config.yaml
n_layer: 13
tie_embeddings: false
lr: 0.00445
batch_tokens: 32768
Below are experts of layer 6 (counted from 0) of a mixture-of-experts language model. Rows are named router (the router's row for the expert), down (a neuron's output weights, with its number) and show model dimensions 0-255. Each number is 128 + 32 x the weight over its row's rms, rounded and kept within 0 to 255. Numbers have three digits each.
Before each expert's rows: "comes before" lists some tokens at least twice as common just after its tokens as in all text. This comes from a sample of Wikipedia text that the model never trained on. Tokens count by the router's weight.

# expert 0
comes before: "\n", " =", " (", ", ", ",", " is a"
router:163107123080126132117147134120124164164070147142196189098129124091141113138117167132139154155099138138116129115143179103145114143116153136120086156155156167137180159149061125145170117104110151112124104136189110098192159100089111119172154145160126117166135160106165172185116209147136124125126119127053069098122111088125126045160116094092101178161130100085110157096178116149058142122145141138080134134133130109135153111166079163147148113157118171123155097180163131113131090128170198120083129109204079174087105143124127139136146194130115107100163169087149140160115084122157107100121145135182169166177125157126176167203133123135156082051117141071115170134188091124105168087163083087141118119115100123164172146102072181147148170074190150148153093096077145114121137113181111
down0:112113138123163171138098069086110143170092103073136174101140101151174166105087072101128108116114114092162106053157132156146074162092115125118158124198096178154094098188193161147080124081123141120142110112139167130155136128144126174151152087167124142093132116107104134129152119092126120103065137117133101104173083143142174122166176088101101114120062152139166095140172128149147122168184194141112189071122178144142191217109140138132162126154177151172105115149099140078137105085137169038164098139164162108155148091149117116105117120152131069110110129146137112112109125139125107099150088138134183087102130118108162154151091119142117123105172133142128158167168138110154098110169101118108143152141136153119143157199138077126121201071079089194110106118108164089061146087190195

# expert 39
comes before: "| ", "|", "|  |", "| S", "| L", "| M"
router:101081094161151125108149162123163114121110064092110061120159190160143123131135130118155098138105171054110162152112147110117126194117136115108106138132117120118093182103123171095138124198089097191101175149163137102135075157169137110175161085103110170074108185107118131178173160100159164125134124123141132154129135102145145123148141118183051129144115167166117172141138162123130172147128091079094159120182148151117131141169131146087160083082059119116143144104103110076132182139203161146134134088126129095078113104092111142141096060093144143146131113125154071114124072142115125080075099132130142148115134119083132104109135212140045099146143153196180111122100173148086084108147123137110138143183129125152080062182102152140173090124093175123169159118120127082100186139075061
down0:070126099096121121178100080151155148057086127144121129093127093148127093081105178148125171114178106110139118095116103115069098135126126087109135202063156084118132115123161120170069146147184137102108128129036130097150107127127139119049173092127121220108131100110172108140103177151107125084099135097112148119079112157151158161143106138140172183136104122102134134104170133096171125123107118102113098126199069154171120129135146121105147130134098076171138059124114125093117184083112138171063125141132147150121129148175138124118124173123174103121133084171108182227105136115112178158125088128116120167106145140140098175151138163126116101073136102225140109124134187088083095171153053111128120137146149176081100133162137145129090146102178178151126141152166068115129093135181130

# expert 15
comes before: "-", "- ", "| ", "  -", "- S", "|"
router:090109152190120097140116172103111062104153127106188072103182166163082132079080132130175069110106178102141139154145147115162120084106159129104068115160122124125138123141134146071131169144085180110087121182119183121178120117164179144162105093097141162149157118140160077173128151116179139087091104154126145083079095125115160160143166114206160130109217128167122173149138134098036087080114196165108157096151143124135096127161066130070105149115104130137165135155068126109114163178114117175113103089151094134143100156146075143116155111113120163059156123160149114119107155199106107075132096076117118189130098155171119169138130154191091120107185129138084129080179160126141124151148139074162125090118124116129082135147182130121154115118147147137092103140095120153183120172128150
down0:217119085132130085124144116096066134185138216160102132210103052114069138159123127140183151154141152118136146101099112166071063177107167105124133078133154129092165162109157151109156109121159152130087058072130133137112162107097122131114097149170070102090123139081126172113112100134149173173149171112109133178117161139169160119143090081103152152159092166059139147152173142113126120174092094126194132143148151129107144147127094174099122110126129143153128105100139172129138123145130051145134148120122159147136141062162100127123156139064159118175172120100185119147102134134127112163074078123102125141132104117077148153102224102133177143133114105190158101120157126143103183129122129057151082107129135094113132130131105092078057111128098060100141106147171178136161145120100176

# expert 69
comes before: "a", "i", "o", "an", "ia", "on"
router:122091155102110145130107109133153164098098153120100126132084143134131178106108155164168178116124137126022140142109150121163145138175092141122123187150125127111144082164113151170145102168086097173103131139148123141105134183108181146132125122122149087141147136143151174116181113076107081153075151152126150139162172168134108158150156165180069142117116144084191144158099155122101110187128178167155177122086097139156187156148124159087169136149144187082165149092118102131160115090206150107052117147083122149166131113094150067148151082118138059137090149147147085084160127165137146201116143146091141174114098097072135125141118163165160092134108166140089148154103043119087170090151180121109082124070101094084151106185150104110151105079186133149120149189097097072142121082124103
down0:116123135098136134127137088117128109136107130111147114134199128163093195084155195149132156094162129133154161210134127183153112083077099154144105129120091095082134105212193159138161091133122099143154159136108185154153140119135150166098173160121100170118162132107111158161151139171112098150162136097161125175103132101061126053101113054169152118095181149101120130097155152120065123137169141145109143100167150164108085140171139078067158191135088121137051138134164103173116096146133168140144177095145146111110134149171099139067128148100178181107106128147106134143106205159088146067078107151073140099059096099141157151106085136119191159141101168144111129141140106129055125098110126119117120167160146124163159116137135122178087096103145152146048168144113178180095140132139160

# expert 21
comes before: "-", "- ", "- Coordinates: ", "- D", "- C", "- N"
router:104168143115146093084131187081127149130136116173157137079187150142127113121136131139150142149156134141107084144119119122101147143107095097091124192096148114123078090158129151138084045080145124105091152158159108129108088174187104181118136179111159163084178109132135090176164113159160184130108118136126173091092105073103137137166166096218153176105094179210159102068187113138132101135124093112108179099134088136170122110129118169166188170196115113112079100209139078112084130114133165140098095150133096154101107141133085167151107115179090110140123093146110102175181086075124087094079105110115112131142111069138083101144091120127142123146162208155133097132145099081171150107147085135148185114076131127149031161111119126129143142123115141103104136110104118165138116111180141
down0:057081195126078148066099161125063111108098100144129138056089165100166171054138182172180137167165088101151106134138205095078153163115142106117054123103169120111123117102153169116083132116142106178151112144144152148126148124120117134155143132173114155065099149158153110135113097101144188159136074140105131096112112149132130075155094113084149158089144082144162178197180172156114109157117103123087098145090122094164150146117140132095122110096161156106135131137137109111166117154124093113058098151175134162070155123103046083118123145099093139155114147131164084115113058159134128076145103134135165191137130088194154152112146176098122142136091071179113091098117144101143180135104165126066079138158133089111131097104158122081125164094128110090136096102151134089047111144116112

# expert 109
comes before: "–", " | ", ".", ":", "012", "016"
router:107085115103122115072081141189103094061098145062158087141160120072123153171156065131178092121097091163163114088124174113101143123080152165122070104094150126138081146122083145123133108135146155159143171075156138123149146125110114083162204136151170154144103088088101119169180145140093141158159145098089175137149087124195076074136120143125108147133058094162083139146094120174154110095147088171122137064141127120159100181106144111139120066120135125184160067172141089098136177134122118156138171096160126110095135180078188183112100142110170128082135119100088133072132169171105142154136100103141140087133125152134106112115111144085082105096122105120142107073097161170111172146086113130152098112129138075096161113080147151106166111135121087062080118102162103060129083201110115
down0:108152084124149134104189142159078101180072145128073149136197115170097155121119192146154151125111130127127070124143135175161091117087176136137115145078137151157093158116143192149126080155157142116167142180123155139099114113144111112090082109105153103164139148126109123153081123177174084095107118106078212099203161151176146141156135170078153139105140106086091135190147098102163193138149128122158095120132106146105131143151134083113147203071117096121131126145154139106136117153154155144117130096060129098095114143096110118097145073125140076131128179129210160113127146074121121150081132140151158121043148144138153140098156128053166115083104175147063150182096093139105129151117096076181121144166145116098150117070110171098174091094146100189179142127114175140172189132161108